config.toml
hidden_size = 128
d_shared_expert = 0
hidden_act = "swiglu"
num_attention_heads = 2
num_key_value_heads = 2
rope_theta = 10000.0
init_std_qkv = 0.0671
optimizer = "soap_variant"
lr_mult_o = 0.928
lr_head = 0.0177
schedule = "cos"
batch_tokens = 65536
Below are experts of layer 6 (counted from 0) of a mixture-of-experts language model. Rows are named router (the router's row for the expert), gate (a neuron's input weights, with its number), up (a neuron's input weights, with its number), down (a neuron's output weights, with its number) and show model dimensions 64-95. Each number is 200 + 20 x the weight over its row's rms, rounded and kept within 0 to 999.
After each expert's rows: a language model's description of what the expert responds to; "comes after" lists some tokens at least twice as common just before its tokens as in all text. This comes from a sample of Wikipedia text that the model never trained on. Tokens count by the router's weight.

# expert 4
router,214,151,215,229,218,200,214,194,241,179,230,213,201,217,197,187,195,208,182,200,156,214,224,213,218,204,151,206,196,189,206,192
gate0,211,179,176,212,185,196,192,174,214,219,187,197,174,173,192,205,214,203,207,209,196,189,190,216,179,207,176,208,172,181,211,231
up0,179,193,196,168,213,199,232,210,205,175,226,166,213,175,199,183,197,178,205,170,193,240,215,192,223,214,219,216,205,199,221,175
down0,221,184,209,227,175,172,230,194,226,231,207,211,221,193,182,186,162,210,215,190,169,197,278,184,229,215,180,172,167,212,213,215
gate1,193,204,236,182,198,187,170,208,193,206,222,237,190,203,197,194,193,180,185,206,188,219,223,213,215,191,208,189,232,216,184,200
up1,178,212,205,210,215,192,205,198,192,197,224,193,191,173,191,197,216,230,209,186,201,181,190,198,232,188,174,193,200,193,218,178
down1,208,234,167,196,200,218,217,223,197,227,205,199,191,235,164,170,213,228,210,216,223,201,230,177,173,197,189,181,200,188,219,202
gate2,201,219,225,210,189,185,175,190,234,200,165,216,233,191,196,208,203,177,175,204,227,177,169,204,218,199,191,157,183,197,226,181
up2,216,214,202,193,200,217,206,226,219,204,218,171,229,168,226,228,162,212,157,184,211,185,182,221,177,197,184,191,174,198,211,189
down2,190,166,212,202,216,188,198,227,190,183,193,172,212,217,209,209,211,203,174,211,208,233,153,191,204,176,220,227,201,191,187,180
Description: Apostrophes in contractions and possessives (Let's, isn't, men's), possessive pronouns like his and her, and adjectives such as real, special, human.
comes after: " the", "'", " a", " his", " and", " her"

# expert 7
router,197,190,200,185,215,211,174,226,197,206,207,217,197,219,198,207,169,205,198,136,166,201,205,228,211,200,170,191,195,200,219,192
gate0,216,211,194,203,203,222,203,225,205,213,196,212,187,194,194,212,213,200,175,199,212,195,194,173,178,156,168,207,178,188,213,202
up0,188,170,184,146,190,167,207,196,231,203,245,183,212,205,222,207,232,194,197,212,165,213,244,239,226,205,217,201,224,200,206,204
down0,207,193,218,218,218,180,208,193,232,240,202,210,189,223,179,187,187,229,193,175,178,175,329,212,203,173,176,188,193,211,205,192
gate1,197,223,247,146,225,169,194,234,171,196,185,208,209,177,185,212,215,203,199,214,179,229,187,187,219,209,222,187,226,210,195,169
up1,182,208,155,220,219,207,177,204,191,190,236,197,182,165,203,170,194,213,213,204,208,201,212,204,224,189,165,189,202,206,229,221
down1,233,233,178,191,194,212,205,210,187,208,226,201,154,259,174,187,234,220,183,205,173,216,244,205,204,206,190,229,164,191,210,217
gate2,194,208,228,236,200,205,192,227,213,181,181,177,173,180,203,215,199,172,129,208,213,240,209,206,221,200,167,223,179,205,220,191
up2,190,214,198,195,209,207,192,170,207,240,204,194,246,198,173,219,193,201,183,176,229,166,202,225,193,167,205,183,194,209,194,179
down2,183,198,195,210,205,181,205,231,190,189,204,176,185,205,201,220,188,173,181,205,218,217,99,179,200,183,221,222,207,207,191,201
Description: Newlines and full stops ending sentences or table rows, especially just before section headings, plus taxobox labels like Scientific, Binomial, Synonyms.
comes after: ".", "=", ")", " =", "\n", "\""

# expert 8
router,170,192,217,173,198,229,195,182,221,211,198,219,159,211,198,172,212,223,210,173,177,196,217,202,207,192,150,152,213,190,205,207
gate0,184,208,224,206,203,216,183,188,225,242,191,145,205,194,195,213,221,173,165,198,224,178,212,185,200,182,187,183,175,185,190,186
up0,194,184,189,204,235,176,209,186,192,172,221,204,206,159,179,176,197,193,205,199,175,236,239,245,200,211,212,190,215,180,218,216
down0,214,195,179,195,186,218,215,156,217,223,172,177,191,208,188,183,214,232,216,180,189,203,281,172,192,209,196,206,164,238,189,207
gate1,181,213,241,146,222,203,212,206,175,194,193,200,185,187,214,209,181,201,207,229,185,216,223,177,199,206,201,183,213,207,192,188
up1,178,201,223,176,223,182,173,196,192,188,222,184,206,192,179,207,182,226,242,227,216,220,180,204,233,227,210,219,214,194,227,201
down1,179,192,206,177,191,202,228,246,197,249,230,210,176,220,162,207,220,183,211,222,206,221,254,196,180,226,216,206,209,177,207,217
gate2,169,217,207,183,188,188,183,217,205,185,165,214,182,192,167,191,197,206,175,185,216,209,176,214,179,220,175,198,193,228,238,186
up2,154,204,198,187,203,202,206,197,212,187,221,182,224,174,190,223,200,193,154,184,182,203,216,218,209,199,204,203,184,203,187,206
down2,199,176,212,215,225,180,212,210,157,176,188,182,173,226,211,186,179,197,182,214,227,191,181,157,207,158,210,236,216,209,180,210
Description: Nouns and suffixes heading infobox fields and sports or chemistry data, such as goals, Tracks, Listed, Melting point, football, medalist, kg.
comes after: "-", "|", ":", " a", " •", " ft"

# expert 3
router,226,204,195,200,205,226,208,186,219,223,215,233,177,221,197,162,183,210,204,178,184,210,210,199,217,221,182,200,182,195,206,225
gate61,196,209,218,191,208,229,204,172,166,229,200,195,196,253,186,203,218,196,206,202,220,193,205,199,208,208,200,223,175,219,176,179
up61,227,171,193,182,204,183,221,191,224,172,242,202,212,166,202,179,166,225,172,191,203,192,194,236,191,185,199,198,218,184,224,207
down61,196,198,223,188,167,195,178,183,186,201,171,178,206,230,205,219,187,222,196,187,189,216,230,180,192,199,212,251,186,205,200,199
gate62,203,185,188,208,221,202,189,205,217,240,177,180,210,206,187,200,213,194,218,202,206,174,186,186,202,165,206,202,216,198,176,208
up62,220,190,207,210,180,190,190,190,191,214,217,169,205,197,206,179,204,207,213,215,177,185,192,204,231,207,222,194,180,208,189,228
down62,202,184,191,225,182,211,177,204,221,202,213,198,185,214,216,169,188,174,185,195,215,215,210,218,212,182,200,188,256,202,194,204
gate63,201,206,209,216,180,177,205,197,228,159,190,207,185,207,186,172,197,216,228,186,179,211,232,219,194,174,195,216,192,207,190,214
up63,194,193,213,238,206,196,201,216,220,194,190,212,201,166,166,197,236,167,243,219,205,225,200,217,176,191,204,191,215,182,213,198
down63,232,192,165,169,201,206,188,203,190,200,225,195,180,157,191,189,198,187,143,189,204,215,177,231,213,174,201,211,200,223,204,185
Description: Colons after infobox field names or in times, plus small numerals and number words, such as Draw:, 6:00, one season.
comes after: " |", "|", ";", " 1", ":", " 3"

# expert 12
router,201,160,216,185,216,211,188,202,208,227,206,220,194,208,230,179,173,206,166,184,187,205,228,201,177,205,185,192,235,191,204,207
gate0,209,183,218,183,168,222,197,190,203,205,216,208,184,195,223,207,204,198,181,207,221,157,187,199,199,194,214,228,168,194,198,203
up0,188,200,176,218,204,172,205,199,219,181,227,196,219,194,196,168,206,207,234,202,193,205,246,199,209,200,213,166,216,194,243,207
down0,236,217,223,233,206,191,194,204,218,220,204,217,223,207,182,197,187,213,228,170,164,209,317,210,206,223,183,178,195,202,222,200
gate1,208,231,240,172,223,194,196,199,180,194,206,221,152,224,211,197,189,154,203,211,193,200,189,182,200,205,187,177,196,219,187,207
up1,163,180,173,216,254,177,196,205,193,187,221,182,168,209,204,182,186,231,229,178,210,203,182,199,202,209,196,213,202,195,234,203
down1,195,187,199,199,177,195,217,206,225,200,209,201,166,219,158,180,219,199,196,200,178,243,215,197,191,195,236,177,196,189,208,243
gate2,180,215,221,180,212,204,192,210,192,214,168,206,218,186,221,216,143,186,168,222,230,205,190,210,191,205,218,191,194,218,251,203
up2,192,205,216,163,211,229,204,228,233,223,217,209,219,181,222,224,162,214,166,188,211,256,226,214,207,180,185,189,196,212,194,198
down2,223,195,225,188,219,172,200,238,207,189,195,170,188,236,189,196,185,185,176,212,231,224,151,206,195,168,225,215,212,220,206,184
Description: Single capital letters starting abbreviations, initials or names, such as U.S., TV, Jr., PubChem CID, and the J in Jyväskylä.
comes after: " (", "\n\n", ".", " \"", ",", "-"

# expert 15
router,196,184,207,213,228,212,183,230,206,206,211,209,194,214,206,182,175,191,186,156,174,202,205,220,215,192,181,187,216,191,213,199
gate0,197,195,200,224,208,207,208,210,181,227,179,193,207,185,208,209,223,211,179,208,217,157,173,207,190,160,201,220,197,171,196,209
up0,213,174,177,182,215,177,207,215,208,201,234,202,211,191,221,182,177,218,242,198,190,222,243,211,229,215,216,173,216,158,238,208
down0,206,205,206,212,225,197,224,201,218,211,199,190,209,213,197,195,212,220,234,159,161,197,319,213,227,209,196,208,197,220,220,181
gate1,211,241,227,145,190,172,201,201,172,216,181,195,200,185,202,192,202,188,164,209,190,238,196,174,214,234,203,185,228,214,180,174
up1,169,205,189,227,237,202,185,217,206,210,250,181,177,189,184,217,195,227,206,195,216,183,189,198,220,211,175,210,200,157,224,190
down1,181,210,213,161,213,211,241,201,210,209,211,215,198,192,180,205,221,208,202,238,208,219,266,189,168,185,208,178,160,188,230,211
gate2,194,221,229,201,201,191,155,200,215,186,176,218,181,182,201,219,189,169,173,183,229,200,177,196,174,173,186,226,184,225,229,186
up2,171,221,208,208,206,213,208,182,208,203,199,169,243,202,199,191,196,238,158,176,208,217,193,225,210,193,220,185,201,219,173,204
down2,195,207,197,213,210,178,201,221,195,187,198,174,189,201,199,226,205,171,177,197,211,226,104,179,204,181,213,225,214,204,184,193
Description: Determiners such as the, a, an, this starting noun phrases, and the first = of section headings after a blank line.
comes after: "\n\n", " of", " in", " with", " for", " to"

# expert 6
router,200,173,184,201,200,226,229,212,192,207,206,230,212,238,192,195,211,196,182,203,149,178,216,223,214,199,143,202,211,175,200,194
gate0,217,188,201,220,224,261,205,204,200,236,202,182,171,196,205,181,234,192,187,215,199,163,185,206,182,218,189,213,193,154,210,222
up0,217,174,179,156,185,182,223,193,214,199,203,197,211,181,204,227,218,183,228,186,209,244,240,228,218,212,193,161,198,170,235,190
down0,229,199,207,197,188,202,216,210,232,250,193,216,185,232,203,194,212,205,201,186,181,177,253,196,192,210,182,189,182,215,189,178
gate1,196,197,233,170,196,198,196,239,195,210,181,203,186,195,195,216,180,183,162,218,202,204,202,192,230,205,194,202,212,212,164,212
up1,190,205,176,219,235,193,164,183,182,210,224,211,192,168,230,214,210,236,228,206,198,192,184,200,189,207,200,206,207,187,237,187
down1,225,208,175,154,211,210,218,229,208,238,208,174,187,205,169,149,223,204,191,212,183,218,226,204,166,160,220,212,187,179,216,218
gate2,192,209,218,208,186,210,180,205,209,189,160,186,205,170,186,205,179,181,174,208,232,210,185,221,186,178,198,209,178,207,203,223
up2,186,214,235,166,165,213,218,193,240,205,216,214,222,166,187,200,171,233,151,206,185,203,225,208,197,181,183,180,189,202,214,197
down2,212,205,223,201,222,186,219,203,205,202,176,145,195,225,186,215,216,191,179,216,205,220,153,192,194,174,220,252,205,218,186,199
Description: Hyphens and en dashes inside compounds like COVID-19 and in list bullets or table rules, plus word-start prefixes such as un, inter, re, dis.
comes after: "\n", "-", "|", " 6", " Al", " 2"

# expert 10
router,162,172,195,196,210,221,163,207,192,206,204,253,192,198,200,189,197,220,210,196,175,188,236,227,227,195,179,177,200,210,209,214
gate0,201,201,213,216,216,190,169,200,179,225,194,200,182,174,214,201,222,201,173,223,217,152,180,210,198,191,174,228,186,185,213,196
up0,191,180,160,182,174,199,227,190,234,197,249,174,204,209,219,196,209,199,228,172,195,222,227,206,220,195,211,167,206,184,226,230
down0,199,189,200,226,192,204,216,195,213,247,215,205,183,221,200,197,223,239,209,199,185,195,301,201,212,200,204,185,168,208,210,203
gate1,179,189,224,170,208,176,211,215,200,218,185,213,189,197,176,181,200,185,186,253,175,214,211,173,228,238,204,188,217,220,207,166
up1,188,180,176,198,240,184,198,190,214,204,242,198,183,190,172,245,181,220,229,184,214,213,198,220,214,209,174,199,219,194,215,191
down1,224,195,191,174,194,223,207,244,207,209,215,205,169,199,137,182,207,191,194,224,187,198,244,194,179,200,190,185,205,183,215,206
gate2,179,215,217,199,230,218,197,220,213,210,179,221,203,190,186,213,202,152,168,196,244,217,201,178,168,196,186,219,185,232,225,186
up2,182,195,209,186,175,189,200,190,225,226,215,154,224,184,169,223,220,213,169,175,203,196,199,213,192,204,211,188,195,224,188,191
down2,203,189,214,190,206,210,227,217,221,177,206,185,185,214,212,210,211,163,196,212,207,206,159,184,187,182,213,232,225,209,184,193
Description: Year digits in birth dates and life spans (1985, 18|11), coordinate symbols ′ ″ °, and place names such as New York, Virginia, Syria.
comes after: ",", " in", "–", " of", " 18", "19"